From a checkpoint of a small mixture-of-experts model trained on Wikipedia.
Experts: 128 experts in each of 12 layers, 48 SwiGLU neurons an expert, 6 picks a token, a softmax router, a shared expert of 64 neurons.
Training: 517M tokens, 4261 steps.
Below are experts of layer 9 (counted from 0) of a mixture-of-experts language model. Rows are named router (the router's row for the expert), gate (a neuron's input weights, with its number), up (a neuron's input weights, with its number) and show model dimensions 0-159. Each number is 50 + 12 x the weight over its row's rms, rounded and kept within 0 to 99.
After each expert's rows: "comes after" lists some tokens at least twice as common just before its tokens as in all text. This comes from a sample of Wikipedia text that the model never trained on. Tokens count by the router's weight.

# expert 105
router:44 73 72 33 51 68 74 56 59 45 46 56 35 51 53 14 46 42 30 60 48 60 54 44 51 34 37 40 69 54 51 41 51 58 53 52 32 40 53 54 47 59 43 61 48 66 41 47 49 46 25 66 50 50 40 31 72 58 66 46 66 53 57 47 58 50 24 48 59 38 74 65 51 55 67 65 48 45 52 55 63 50 50 39 62 69 63 48 82 49 59 46 41 37 25 53 55 51 49 42 37 41 41 66 52 42 48 51 48 57 37 43 28 63 42 38 39 45 69 63 54 68 51 48 53 41 42 31 71 36 34 52 43 43 49 57 59 30 33 53 50 51 25 46 66 44 39 73 43 43 63 38 56 21 37 57 48 44 46 52
gate0:50 56 23 50 44 33 68 50 64 50 45 27 42 61 39 32 50 61 58 47 49 42 33 45 50 52 53 57 51 54 55 48 37 46 51 52 08 48 38 60 55 50 45 49 50 44 50 50 26 51 51 15 52 45 50 62 43 49 50 52 64 39 50 51 42 50 45 53 49 32 46 50 41 48 60 47 50 57 50 52 47 64 56 88 67 60 62 42 38 53 48 53 51 38 72 48 53 50 55 51 76 58 50 56 65 48 53 33 50 51 42 54 42 50 80 63 51 53 48 95 53 52 49 37 38 00 50 53 37 52 53 49 53 44 46 60 56 54 38 56 40 51 52 56 55 47 51 49 51 47 69 50 51 54 63 83 53 53 42 31
up0:50 53 41 55 57 71 73 96 67 50 36 44 63 54 51 28 53 49 70 66 41 72 47 72 54 54 64 45 67 67 50 51 38 52 55 64 40 48 47 57 52 51 41 54 68 52 50 55 42 53 45 54 43 53 40 60 64 51 50 73 54 50 21 50 46 54 54 50 52 62 47 51 26 42 55 47 66 69 34 49 48 51 26 48 51 20 50 57 60 49 51 53 53 60 49 51 52 47 43 43 50 65 39 40 73 50 55 60 49 40 68 52 43 29 48 52 34 45 71 55 54 48 50 48 37 45 47 47 50 49 84 47 83 82 44 49 50 70 50 53 21 50 56 52 38 50 78 44 52 49 47 49 68 50 41 62 53 30 53 47
gate1:42 50 52 57 85 47 46 20 48 37 51 50 48 50 42 52 81 49 34 76 55 52 62 51 47 48 50 50 49 83 59 49 29 36 53 48 53 24 43 40 49 32 51 52 54 47 50 46 49 43 52 46 49 43 53 52 50 49 55 44 49 60 58 50 48 45 47 64 58 51 82 63 50 53 47 49 51 58 73 50 27 60 51 48 51 39 49 50 53 49 50 50 49 77 00 51 44 50 52 50 48 52 41 52 54 50 44 51 51 52 48 54 55 47 50 73 42 50 53 50 53 49 51 42 47 47 45 50 23 56 51 51 46 62 50 68 50 50 60 55 50 11 65 58 27 49 66 60 59 50 26 52 80 32 51 27 51 47 49 58
up1:47 53 50 47 44 49 43 80 50 46 19 56 48 53 37 54 49 50 62 50 38 54 50 84 60 50 59 66 51 86 50 45 44 46 49 53 58 55 52 44 31 49 61 58 51 62 49 59 55 48 50 36 49 51 49 50 45 56 50 19 50 99 50 54 54 64 33 52 56 58 50 95 46 58 38 67 44 50 47 26 47 65 60 43 51 48 39 48 55 50 50 49 46 53 52 50 43 52 49 50 44 62 46 44 46 41 50 50 52 50 24 57 47 51 50 36 53 79 50 43 52 48 48 51 51 48 37 70 52 53 92 34 35 40 49 50 83 52 28 53 50 50 48 46 50 52 70 52 56 33 49 51 49 27 50 51 28 41 55 58
gate2:50 40 46 54 50 59 50 63 40 77 50 42 25 54 50 43 67 43 72 50 57 44 50 16 42 49 66 55 40 47 50 50 52 47 83 53 49 46 45 48 27 47 51 58 51 45 50 53 72 48 50 49 62 50 50 46 37 61 50 80 47 30 53 51 47 58 50 76 65 48 51 51 46 44 49 49 51 60 49 52 52 60 50 71 50 36 54 35 49 52 84 46 61 34 49 66 40 60 32 56 49 49 61 44 40 47 47 37 47 51 50 36 52 51 68 50 51 47 55 62 50 49 50 35 49 22 50 52 40 28 66 53 52 44 51 50 52 81 49 50 49 52 36 48 50 50 58 48 16 68 61 57 52 50 45 52 99 70 51 51
up2:50 50 40 48 50 47 55 51 51 58 50 49 24 66 40 50 60 42 47 57 49 21 37 36 49 51 55 50 56 52 48 50 52 50 96 50 90 51 44 45 43 12 52 52 54 45 47 47 49 50 50 49 85 45 49 48 53 50 51 51 50 36 49 48 33 51 49 50 61 49 48 40 51 48 50 49 49 47 47 49 63 14 53 79 46 48 37 49 21 49 88 51 54 44 37 59 50 71 29 64 50 47 50 48 56 50 38 59 48 21 51 44 49 37 61 40 56 63 50 50 39 49 53 63 49 44 52 52 19 57 49 50 58 49 36 53 48 47 22 51 50 49 44 50 50 57 55 47 08 68 64 52 49 54 50 55 52 66 52 49
comes after: "s", "\"", "es", "ation", "ies", "ers"

# expert 7
router:46 38 58 61 47 46 70 65 27 61 53 45 51 40 60 46 53 51 52 40 44 31 52 49 71 66 57 56 45 61 53 54 49 48 46 80 56 48 60 36 40 54 70 65 53 41 32 55 48 51 65 46 48 69 27 40 54 57 30 39 70 34 57 63 72 58 51 56 44 37 54 59 57 41 53 50 47 38 50 58 36 63 65 43 64 47 48 66 64 48 61 60 53 55 45 45 59 29 63 34 75 43 44 35 49 49 64 60 28 20 57 46 50 65 40 63 62 58 41 51 34 46 61 48 52 41 67 65 76 57 55 58 67 55 53 46 36 62 68 47 30 40 78 66 52 38 65 46 48 18 41 67 54 17 46 45 54 52 52 42
gate0:50 53 50 46 51 85 51 42 57 50 46 42 59 49 64 59 72 47 58 49 80 45 34 47 47 46 46 66 51 51 48 50 59 41 46 86 50 61 45 50 47 50 56 43 60 48 50 59 43 32 46 47 61 48 58 54 46 48 51 44 65 43 12 37 59 56 46 49 46 30 46 49 49 50 52 62 39 47 47 23 37 77 63 47 49 51 52 53 70 49 51 55 51 48 50 45 39 54 92 50 50 56 93 35 73 21 55 47 14 52 68 48 24 85 51 43 49 46 51 60 48 44 51 52 52 81 47 49 57 53 52 50 51 54 48 49 49 45 59 43 33 44 48 49 50 35 49 58 49 48 72 48 54 45 44 41 49 49 46 52
up0:35 26 53 40 48 49 52 50 55 20 63 46 46 47 59 50 66 39 46 47 56 54 40 33 52 50 38 61 49 59 48 53 44 47 48 73 68 59 47 68 60 19 49 44 52 49 36 78 49 28 50 51 55 49 48 40 48 51 47 46 51 51 54 18 83 49 47 55 31 51 48 36 69 69 52 49 51 46 75 51 47 41 50 18 41 78 53 61 56 54 72 73 47 65 53 47 50 49 47 47 47 49 88 47 67 64 56 44 01 50 53 44 44 55 48 49 51 50 50 30 62 50 47 57 51 54 40 46 65 46 51 56 57 58 47 48 24 43 68 42 55 50 56 47 61 66 50 49 47 50 53 45 35 51 48 65 57 50 50 68
gate1:36 48 44 51 50 25 47 23 49 48 50 46 49 52 48 47 50 50 96 44 53 51 25 52 48 56 50 49 51 31 33 50 51 59 44 58 59 28 52 47 39 48 45 52 49 44 46 49 70 27 57 48 26 54 66 32 51 50 51 34 45 47 61 49 50 43 56 46 51 36 54 48 43 50 49 51 48 40 47 38 51 50 71 54 50 49 55 49 45 22 50 50 53 24 49 52 54 50 73 49 50 43 56 50 51 45 48 53 55 41 43 69 53 63 59 54 92 51 43 31 52 46 46 50 34 45 50 93 48 69 53 41 50 50 56 50 49 50 30 31 48 49 51 57 38 88 38 50 41 56 51 77 55 43 31 52 29 46 49 18
up1:62 44 55 41 60 53 39 56 13 48 51 76 27 52 49 52 41 52 56 62 37 46 45 66 51 52 68 51 47 50 48 55 77 47 50 66 66 55 50 53 50 51 54 24 45 58 55 31 49 48 49 41 54 47 47 41 50 65 01 21 71 66 52 45 52 50 54 48 69 40 52 60 33 46 48 21 57 55 60 61 69 61 55 50 45 34 66 51 48 55 80 50 50 48 41 47 22 52 51 54 47 57 47 53 62 52 56 27 46 46 75 51 47 56 47 50 43 64 49 80 58 68 53 50 43 60 53 34 48 51 89 36 40 50 51 49 54 48 50 58 47 50 46 51 50 43 53 50 52 46 50 52 50 49 69 50 45 62 25 67
gate2:48 63 49 52 61 48 55 52 46 50 58 49 51 55 63 69 52 50 49 51 61 50 48 23 55 51 56 67 51 45 46 50 22 57 51 48 46 81 48 49 50 58 49 61 54 56 34 25 52 50 52 51 47 50 43 52 45 38 51 41 79 52 28 38 66 49 60 87 45 54 42 51 42 55 41 56 00 51 44 51 39 49 49 55 55 44 56 85 54 48 51 32 64 55 50 54 44 31 53 50 44 45 51 51 50 47 58 76 40 52 49 54 55 50 50 51 51 45 48 42 61 46 47 58 45 49 53 27 61 49 50 46 29 83 55 58 56 44 66 16 68 50 30 40 36 43 58 51 32 12 49 50 39 31 53 50 68 51 66 41
up2:33 50 43 53 59 50 70 30 53 50 39 74 72 49 47 45 17 55 68 50 29 49 50 51 48 71 41 49 32 61 40 27 50 76 53 50 49 31 54 50 53 40 52 81 32 49 49 54 50 47 39 58 50 42 51 54 52 63 40 54 19 52 51 44 53 50 38 50 57 70 47 56 55 51 52 48 52 45 62 50 63 46 53 52 47 48 51 49 50 50 49 51 55 59 57 36 64 59 59 53 50 69 51 49 25 75 43 14 51 56 40 50 48 63 59 47 50 51 49 47 25 52 50 65 48 50 79 55 51 44 61 50 54 51 49 59 51 73 49 51 48 52 44 82 64 97 36 47 63 51 37 51 50 75 50 50 40 43 24 55
comes after: "b", "f", "ab", "ur", "p", "or"

# expert 61
router:16 36 38 55 55 58 38 47 47 62 57 33 64 47 50 63 48 80 55 44 45 26 59 60 57 35 42 26 44 29 48 68 58 47 33 45 77 31 60 57 41 45 52 61 65 49 59 44 47 54 59 58 47 58 30 39 51 57 37 32 42 54 63 47 56 74 60 47 50 27 61 62 33 39 65 57 41 53 49 34 30 42 52 41 58 52 53 46 36 47 41 37 60 26 70 85 42 49 55 59 35 39 55 34 51 48 53 45 41 36 50 61 51 24 57 79 51 64 53 47 42 58 50 54 78 41 65 50 43 69 62 52 41 43 48 74 47 51 53 50 43 54 45 42 44 62 54 60 45 55 68 34 46 44 67 52 55 54 49 64
gate2:29 50 42 50 57 44 49 61 51 45 28 53 55 50 44 49 51 71 60 49 37 64 51 63 51 49 51 49 59 50 60 42 83 53 47 80 55 50 49 67 50 32 40 41 80 57 83 47 61 69 51 52 47 78 48 56 50 41 50 54 20 44 52 41 49 50 52 45 54 44 48 61 57 49 56 51 49 35 54 46 54 53 61 22 47 38 50 35 39 47 51 49 53 49 49 40 48 47 27 41 64 75 52 64 48 35 92 41 44 48 50 50 49 31 49 54 49 48 49 40 39 49 75 48 33 63 49 67 55 55 68 53 49 65 49 81 50 47 48 51 50 58 50 66 43 47 33 53 38 50 50 67 49 13 55 50 17 40 50 42
up2:51 50 48 54 58 59 56 40 62 82 59 48 33 32 48 49 74 59 53 50 49 49 51 48 62 49 52 53 50 52 43 52 45 38 52 40 48 56 52 55 60 53 49 35 41 49 65 57 47 54 47 47 53 51 50 53 44 02 47 42 49 49 50 50 47 50 51 44 32 69 81 57 48 50 58 49 77 54 68 51 48 56 80 52 48 51 48 49 51 51 51 31 60 49 77 41 49 55 33 69 68 38 53 67 52 42 51 30 33 58 54 23 51 44 49 86 45 46 49 16 59 36 49 75 49 98 43 50 42 50 49 50 49 58 54 82 46 46 52 40 44 50 48 48 39 50 50 44 50 54 51 50 54 63 31 56 42 49 29 50
gate3:55 40 46 63 40 33 50 52 50 51 43 51 45 51 16 50 53 51 49 52 51 28 49 99 51 48 50 50 64 51 49 50 51 50 48 51 58 50 50 50 41 50 50 51 51 51 53 50 34 50 51 52 45 54 55 51 46 51 48 36 55 82 26 41 38 30 43 56 34 49 51 92 52 52 30 66 55 49 75 57 50 58 68 99 46 46 53 59 50 50 69 50 54 51 51 57 51 50 51 50 25 70 47 49 80 47 39 51 46 50 51 47 51 34 51 37 48 51 50 52 18 52 66 46 53 46 49 45 57 51 72 45 39 36 53 48 50 50 24 41 50 34 47 45 54 51 38 39 74 56 61 48 54 67 49 52 45 49 53 49
up3:50 35 48 50 50 41 98 43 65 49 51 50 51 50 22 51 52 49 55 67 54 54 50 54 51 33 51 31 35 53 37 48 44 43 48 50 46 99 50 46 37 49 51 48 33 54 47 28 47 44 46 52 60 52 63 49 49 51 44 63 56 46 84 56 52 52 84 43 47 69 54 46 56 48 38 40 46 49 56 48 48 61 53 58 49 48 69 53 57 50 37 60 32 70 54 52 51 44 51 45 50 31 27 49 55 56 59 51 40 14 44 79 50 63 47 50 53 45 53 55 53 42 49 63 15 46 58 58 34 49 35 60 54 46 41 49 63 50 47 50 44 67 44 49 47 54 41 51 57 49 36 49 48 54 26 52 50 48 91 54
gate4:50 54 53 51 54 64 52 53 50 78 54 56 50 50 50 66 50 44 48 65 50 39 32 47 48 46 65 71 58 29 48 59 47 52 52 39 49 85 40 48 50 53 52 48 95 77 45 56 50 50 59 46 35 53 50 63 44 50 44 62 49 57 70 62 60 50 51 54 47 48 66 50 57 21 30 61 49 38 81 40 47 41 45 50 51 51 65 46 82 50 47 51 58 38 45 55 44 44 50 50 49 50 48 48 62 42 88 49 61 57 51 46 54 52 43 50 51 63 45 54 51 41 69 53 51 81 50 52 48 49 25 55 57 51 54 50 51 49 49 51 41 49 51 54 70 12 57 63 55 51 69 50 48 50 55 43 38 60 89 79
up4:51 50 53 46 69 50 51 80 54 46 62 46 54 50 51 88 50 49 51 48 48 45 50 37 51 48 52 68 54 52 65 70 50 31 51 57 50 54 50 50 52 43 43 53 64 49 50 35 50 50 68 51 47 57 53 50 52 52 50 49 39 81 71 51 77 46 66 50 46 45 34 50 55 45 46 39 25 65 85 75 52 54 43 46 49 41 69 50 49 47 52 49 48 31 49 49 49 50 58 50 52 47 51 51 93 47 59 55 58 55 57 86 49 58 45 58 50 53 51 50 48 34 47 57 99 50 54 46 24 50 18 50 76 50 50 51 66 49 40 58 50 45 62 48 60 51 53 53 58 48 49 48 69 66 50 50 37 61 43 50
comes after: " re", "s", " in", " con", " S", " ex"

# expert 78
router:61 43 72 26 45 39 77 60 53 61 62 57 55 46 52 32 41 43 38 56 32 30 61 45 52 53 34 64 30 72 63 63 50 45 45 34 63 34 46 69 65 58 45 48 49 47 53 37 33 48 65 52 32 37 64 55 64 43 45 46 49 53 35 75 33 59 36 54 68 31 45 41 70 69 56 44 54 57 62 60 47 50 31 42 53 60 47 38 40 69 66 64 51 37 56 84 50 48 46 41 30 48 47 45 35 40 56 50 63 71 41 42 54 53 32 22 66 53 38 56 49 59 50 55 61 55 49 45 44 61 51 47 41 39 34 66 58 40 68 38 56 48 54 35 36 63 50 70 71 34 44 66 45 45 68 44 58 33 54 51
gate0:52 51 65 55 49 63 47 50 52 55 48 11 07 71 50 70 48 65 50 42 53 50 50 38 61 55 50 49 53 50 49 48 64 50 63 39 13 30 47 50 49 57 48 07 58 54 49 49 56 52 45 49 47 50 51 49 56 50 73 47 52 39 43 51 47 48 51 61 46 58 80 30 48 56 48 48 38 38 49 52 49 05 49 51 49 54 51 47 58 51 57 51 47 30 55 58 59 42 54 47 55 44 69 33 56 49 28 52 55 80 38 55 45 53 50 52 34 51 57 86 53 51 49 12 49 49 51 49 55 56 51 45 59 41 47 49 52 38 50 44 50 51 58 47 50 53 19 45 50 53 58 55 56 54 66 35 45 51 29 51
up0:62 51 49 68 48 58 48 60 55 87 65 40 44 60 35 91 48 63 50 56 49 71 52 48 51 71 54 51 50 56 43 44 48 53 49 40 21 50 69 50 43 63 42 36 51 47 49 47 51 48 35 51 50 50 54 47 49 66 60 50 62 39 64 50 45 50 56 49 50 68 53 53 59 59 32 51 03 48 55 49 52 61 51 49 49 49 62 49 54 51 56 52 23 30 53 48 49 43 47 54 67 50 51 31 53 39 48 65 50 50 72 28 19 53 50 87 38 70 52 72 58 36 49 57 50 48 51 25 47 56 32 47 60 34 51 45 49 31 66 60 49 76 37 40 53 52 31 51 41 58 48 47 54 45 68 47 43 51 43 40
gate1:59 54 53 60 47 39 51 95 62 50 76 44 75 51 74 47 50 48 50 56 50 51 60 49 00 48 82 64 44 57 60 53 49 51 52 53 50 15 31 43 50 49 51 59 62 45 90 50 50 39 49 50 58 48 50 52 49 53 50 49 50 59 60 48 53 50 50 47 59 50 36 51 54 52 60 45 49 50 77 49 58 50 39 50 50 50 54 48 43 50 45 40 45 50 51 51 45 47 45 53 49 51 49 46 50 70 56 51 83 49 51 53 50 49 49 29 50 50 50 46 49 50 53 61 51 52 51 44 40 46 50 52 50 42 57 50 26 66 55 39 50 52 46 51 67 61 53 78 49 48 49 48 84 46 48 51 49 50 58 51
up1:57 50 60 46 51 62 48 27 34 36 49 51 40 65 49 98 50 52 54 46 51 50 45 43 92 65 45 40 50 48 43 50 50 51 50 55 20 60 73 47 73 09 68 47 50 54 25 46 50 46 50 50 49 50 36 28 68 51 36 49 65 48 47 57 49 54 51 54 51 77 56 56 27 47 49 60 65 50 47 46 50 38 67 43 58 34 48 54 47 40 50 46 67 56 45 41 28 51 61 36 57 26 52 55 38 49 44 48 50 45 80 47 41 56 50 65 61 56 52 59 75 41 50 49 47 52 36 49 69 48 47 68 44 49 49 23 54 23 49 52 50 49 50 43 43 49 76 47 50 46 61 52 49 43 51 49 51 51 38 50
gate2:09 51 48 48 47 48 48 51 53 50 27 59 51 29 48 50 51 54 33 42 27 47 50 45 60 66 51 58 53 51 60 49 40 31 64 49 41 51 42 48 50 57 50 49 37 44 54 50 35 51 48 62 47 50 53 72 42 27 54 51 48 49 49 69 46 48 49 51 52 18 39 47 44 56 41 57 81 44 74 48 67 44 41 49 48 40 57 69 51 75 49 59 49 47 50 42 52 42 28 41 48 47 50 46 64 55 47 49 43 50 42 59 51 25 22 51 55 51 46 50 55 52 47 50 70 31 36 50 52 40 65 50 93 48 46 79 45 54 50 50 48 53 49 28 44 50 20 57 50 37 50 56 62 79 50 53 32 56 72 84
up2:47 48 50 37 44 51 66 50 63 54 51 40 54 46 25 48 54 53 64 52 49 61 44 47 44 99 60 51 37 22 28 46 59 52 52 43 49 44 52 50 51 56 36 47 40 40 40 45 78 15 61 30 46 50 55 37 23 47 50 50 54 46 53 38 63 59 52 70 51 49 47 51 54 51 50 48 49 49 36 53 25 49 47 60 59 51 33 46 57 70 09 41 48 45 60 45 52 51 54 50 49 08 50 51 47 52 59 46 59 50 52 36 54 77 85 67 52 44 45 46 70 52 48 48 67 53 39 52 59 50 52 51 55 51 55 49 58 51 51 49 50 56 55 52 36 65 25 21 56 47 36 49 49 54 50 49 50 48 46 50
comes after: " |", ".", "\n", ")", "|", "---|---|---|---|"

# expert 95
router:48 27 30 52 46 64 58 53 46 56 48 42 38 57 59 35 46 55 52 49 66 58 63 50 28 50 75 49 52 28 45 72 41 58 35 46 45 74 36 60 51 57 38 36 41 58 18 54 71 70 53 60 48 33 39 50 67 52 62 73 58 48 63 58 47 43 35 64 67 39 52 57 53 51 26 50 47 45 51 50 65 65 60 46 39 68 58 33 47 49 81 37 58 43 69 58 54 51 40 48 40 38 44 52 54 40 54 37 43 48 33 28 52 53 55 38 52 45 63 69 47 45 48 46 48 26 51 28 65 27 32 44 65 41 46 37 59 64 28 48 60 41 52 48 54 49 54 46 50 44 42 13 57 45 24 46 57 62 44 51
gate0:49 51 46 36 50 40 50 56 54 40 51 54 48 63 67 32 52 74 49 53 43 40 54 50 44 50 49 49 44 52 40 70 48 63 50 62 56 52 49 57 61 49 50 33 73 34 50 69 38 44 50 40 91 35 55 23 42 56 58 50 58 42 47 27 49 72 32 53 47 54 50 42 49 49 48 34 56 41 50 51 79 49 53 54 50 60 26 20 28 71 50 48 44 88 53 10 49 44 56 50 52 49 58 87 53 52 50 45 70 54 50 46 45 65 50 46 87 47 43 50 63 55 38 51 40 54 50 38 51 50 53 50 56 50 53 65 53 10 51 51 50 54 55 50 50 51 51 56 50 44 49 48 54 47 27 60 47 48 50 49
up0:58 49 47 42 48 42 32 62 50 48 48 55 48 86 76 39 53 75 48 47 38 46 58 32 49 51 50 52 48 51 50 57 57 70 56 52 54 46 48 49 51 55 62 53 58 41 49 54 48 48 50 00 55 11 50 46 48 56 51 49 55 40 49 70 32 66 47 57 54 61 60 43 56 48 45 43 49 12 41 50 58 44 54 49 50 70 50 36 00 70 51 48 50 50 48 48 49 30 40 36 51 49 48 48 63 41 47 30 50 53 40 47 53 50 53 45 58 47 46 63 48 62 47 51 57 54 70 28 62 20 49 47 45 31 51 47 45 50 49 66 67 56 58 51 63 49 50 74 51 48 68 41 56 55 46 52 55 46 48 32
gate1:67 34 48 52 32 50 50 56 50 43 54 52 50 53 55 66 50 01 50 51 33 51 56 57 48 49 51 43 63 43 69 49 39 39 53 38 50 52 48 50 51 51 37 21 43 61 45 19 36 56 45 54 61 49 52 64 11 40 45 45 34 60 52 69 50 45 44 56 64 53 32 47 50 82 57 51 74 61 50 54 50 50 64 55 53 64 43 12 48 47 50 57 48 52 42 50 69 53 47 48 76 53 50 55 51 47 65 52 60 51 38 46 57 51 50 49 49 52 24 54 25 43 73 52 43 62 59 66 42 83 50 27 62 51 49 49 71 50 50 64 48 46 49 50 48 48 55 50 53 50 49 54 51 58 49 65 47 66 84 51
up1:53 36 49 47 53 27 47 53 10 52 23 73 45 50 42 45 52 72 52 64 50 50 46 32 57 49 49 40 51 48 77 13 35 42 75 54 48 50 32 47 45 49 50 48 53 42 37 47 52 50 50 33 36 64 75 51 63 54 39 48 49 70 49 09 46 52 45 75 65 47 50 47 51 56 61 55 84 65 57 59 34 50 53 44 52 50 38 55 46 45 52 81 52 64 37 50 49 44 50 52 48 62 50 58 40 40 50 41 50 44 35 49 37 58 47 49 50 72 62 71 57 48 71 51 69 41 41 51 76 51 43 50 52 43 48 44 64 51 49 82 52 51 48 50 36 47 40 53 53 51 38 61 42 51 47 59 55 43 34 49
gate2:45 51 57 23 24 54 70 30 47 40 67 48 31 55 53 40 50 50 57 50 46 47 45 48 45 49 43 55 50 48 73 51 43 29 34 34 57 65 51 42 51 50 50 50 36 48 73 50 43 50 19 46 34 42 49 66 52 48 50 60 48 51 55 49 53 26 50 51 53 49 49 49 58 61 48 50 72 41 42 56 50 51 49 50 41 46 40 51 45 53 65 16 50 42 43 52 43 50 52 50 55 49 56 49 51 51 48 88 45 16 94 84 51 39 50 40 85 78 53 57 46 51 50 58 48 47 50 52 52 50 49 68 47 47 45 50 49 49 32 40 46 54 52 49 55 44 51 48 46 53 40 79 50 53 47 40 30 22 76 45
up2:50 50 48 51 50 27 45 50 49 53 45 50 53 50 30 68 99 58 49 25 20 51 33 54 40 57 45 51 34 45 52 49 77 59 44 50 76 55 47 50 49 45 53 77 49 37 61 50 53 49 71 50 46 47 50 47 50 48 48 50 50 40 52 53 45 49 52 49 23 41 51 50 50 73 51 50 49 40 50 32 47 57 51 59 52 60 59 49 48 65 34 61 58 43 68 51 51 69 65 50 55 30 44 52 50 45 43 51 47 31 22 49 41 37 69 50 51 55 08 76 19 47 49 49 47 51 56 49 49 64 50 50 00 49 50 51 51 49 62 60 48 51 51 50 50 51 44 50 50 46 55 51 50 46 59 47 71 50 44 58
comes after: "s", ",", "ation", "ers", "es", "ment"

# expert 33
router:55 69 71 34 64 48 68 65 45 53 30 59 46 46 44 34 50 39 49 40 40 65 60 46 59 36 38 22 68 41 32 44 32 52 56 54 45 62 61 54 46 59 36 41 46 58 27 46 65 70 44 43 52 60 55 58 48 53 68 45 69 49 46 41 53 34 39 49 75 54 61 75 66 61 45 60 28 44 48 36 54 48 52 63 54 68 70 54 71 55 54 42 38 37 43 46 72 52 40 51 36 62 50 48 62 43 59 67 42 53 30 37 37 49 44 51 50 56 55 48 60 45 61 52 71 56 41 28 58 26 35 33 53 55 38 53 64 29 39 59 62 42 30 42 70 46 47 46 49 34 65 31 56 28 39 62 35 60 68 35
gate0:50 52 48 52 53 87 50 63 51 36 46 47 54 51 55 50 49 45 37 47 51 56 40 69 48 58 86 98 53 28 40 65 51 59 54 50 52 37 29 99 59 48 67 53 47 49 49 51 70 50 57 50 32 49 47 47 46 40 47 47 55 50 48 48 50 41 52 50 36 47 50 50 44 47 48 51 61 60 62 47 42 49 61 57 51 37 70 37 51 39 46 52 54 71 59 49 35 48 50 26 48 59 48 54 57 52 63 39 52 56 50 45 55 52 55 55 49 53 44 29 44 51 51 76 21 51 45 50 45 47 49 49 54 45 50 50 39 50 71 43 53 56 47 48 43 49 47 49 47 40 63 41 47 54 48 54 41 50 02 43
up0:57 50 77 33 51 50 50 54 50 51 54 45 72 49 56 44 50 51 90 35 51 63 55 46 84 56 28 63 50 51 52 30 51 53 67 50 51 56 51 52 51 49 52 50 51 50 61 52 53 53 48 50 49 51 49 49 50 63 12 50 67 50 46 51 57 50 55 49 50 40 50 51 55 45 49 48 41 27 49 50 55 51 55 60 51 70 49 50 54 65 50 77 51 29 66 54 38 37 55 46 50 56 50 39 49 59 50 74 92 50 51 23 60 54 44 21 55 53 06 40 51 50 51 56 46 75 56 50 77 55 34 55 49 48 95 30 49 51 49 53 57 50 50 47 59 50 53 50 50 55 49 37 35 53 58 50 50 50 50 50
gate1:45 50 50 59 53 49 47 51 52 53 51 37 54 49 56 71 39 49 46 33 50 38 50 50 42 59 45 61 52 50 47 90 50 53 50 16 51 43 73 56 57 50 51 53 50 63 51 52 48 26 50 63 57 49 45 48 32 40 55 16 49 51 53 22 50 51 47 56 52 51 42 50 10 59 50 52 46 50 55 50 39 37 30 28 41 70 47 60 54 50 49 50 53 62 62 48 50 51 50 17 50 14 64 47 44 51 46 18 50 61 00 53 51 50 44 62 51 53 56 69 61 50 41 67 54 47 50 50 42 52 60 57 35 49 21 46 50 50 49 38 44 70 46 51 51 51 37 48 47 51 43 66 37 40 50 44 51 50 61 51
up1:27 45 50 54 50 49 52 62 50 58 57 54 75 50 50 73 43 72 13 55 25 36 50 38 50 22 59 57 71 50 48 48 49 53 49 53 52 50 51 52 79 50 50 48 49 55 50 50 63 25 31 55 56 52 60 54 50 54 63 41 47 58 55 50 51 52 51 74 40 80 53 53 26 76 52 36 44 50 48 52 51 20 25 16 50 75 52 61 57 62 37 61 50 60 50 50 26 56 50 45 51 47 60 52 56 81 52 42 60 47 50 29 50 61 66 50 50 83 44 50 64 61 44 50 53 51 38 51 47 45 50 50 50 51 49 31 49 50 42 47 72 41 44 54 50 48 40 39 24 67 45 52 43 50 52 68 50 49 50 50
gate2:48 51 48 71 50 70 46 63 58 50 52 43 48 57 46 53 49 59 50 50 44 56 52 65 50 42 51 49 39 52 54 48 44 54 46 53 51 71 47 51 56 83 50 46 53 49 49 49 27 15 50 52 46 44 46 50 50 51 48 26 49 50 35 48 55 34 50 27 37 49 49 58 31 15 47 80 56 51 50 59 62 51 28 43 51 47 50 50 56 35 49 47 52 43 46 50 45 37 53 71 48 53 51 52 47 63 48 49 48 26 49 72 51 51 47 52 50 39 35 99 56 42 41 76 51 65 44 32 68 76 48 71 46 41 35 50 50 41 51 50 60 49 53 48 66 87 09 55 48 51 47 51 54 48 37 57 50 49 43 49
up2:49 52 49 51 29 49 52 54 47 50 43 69 50 40 56 48 59 25 58 48 58 46 44 59 43 51 65 55 51 47 46 43 50 48 41 50 49 49 51 50 53 47 52 49 35 50 89 50 49 48 48 50 52 41 50 51 42 51 34 50 22 32 55 79 50 52 54 76 51 51 29 45 97 23 42 50 12 57 32 44 37 26 50 29 43 46 53 48 50 51 54 49 32 50 56 53 66 49 48 50 55 50 49 51 46 34 52 57 52 77 49 56 49 48 44 49 74 51 60 48 50 51 49 11 48 50 50 52 52 53 51 26 53 59 47 49 52 55 50 40 28 56 48 56 23 28 77 32 77 40 47 47 50 50 49 27 48 50 49 54
comes after: "s", "\"", "es", "ia", "ation", "ers"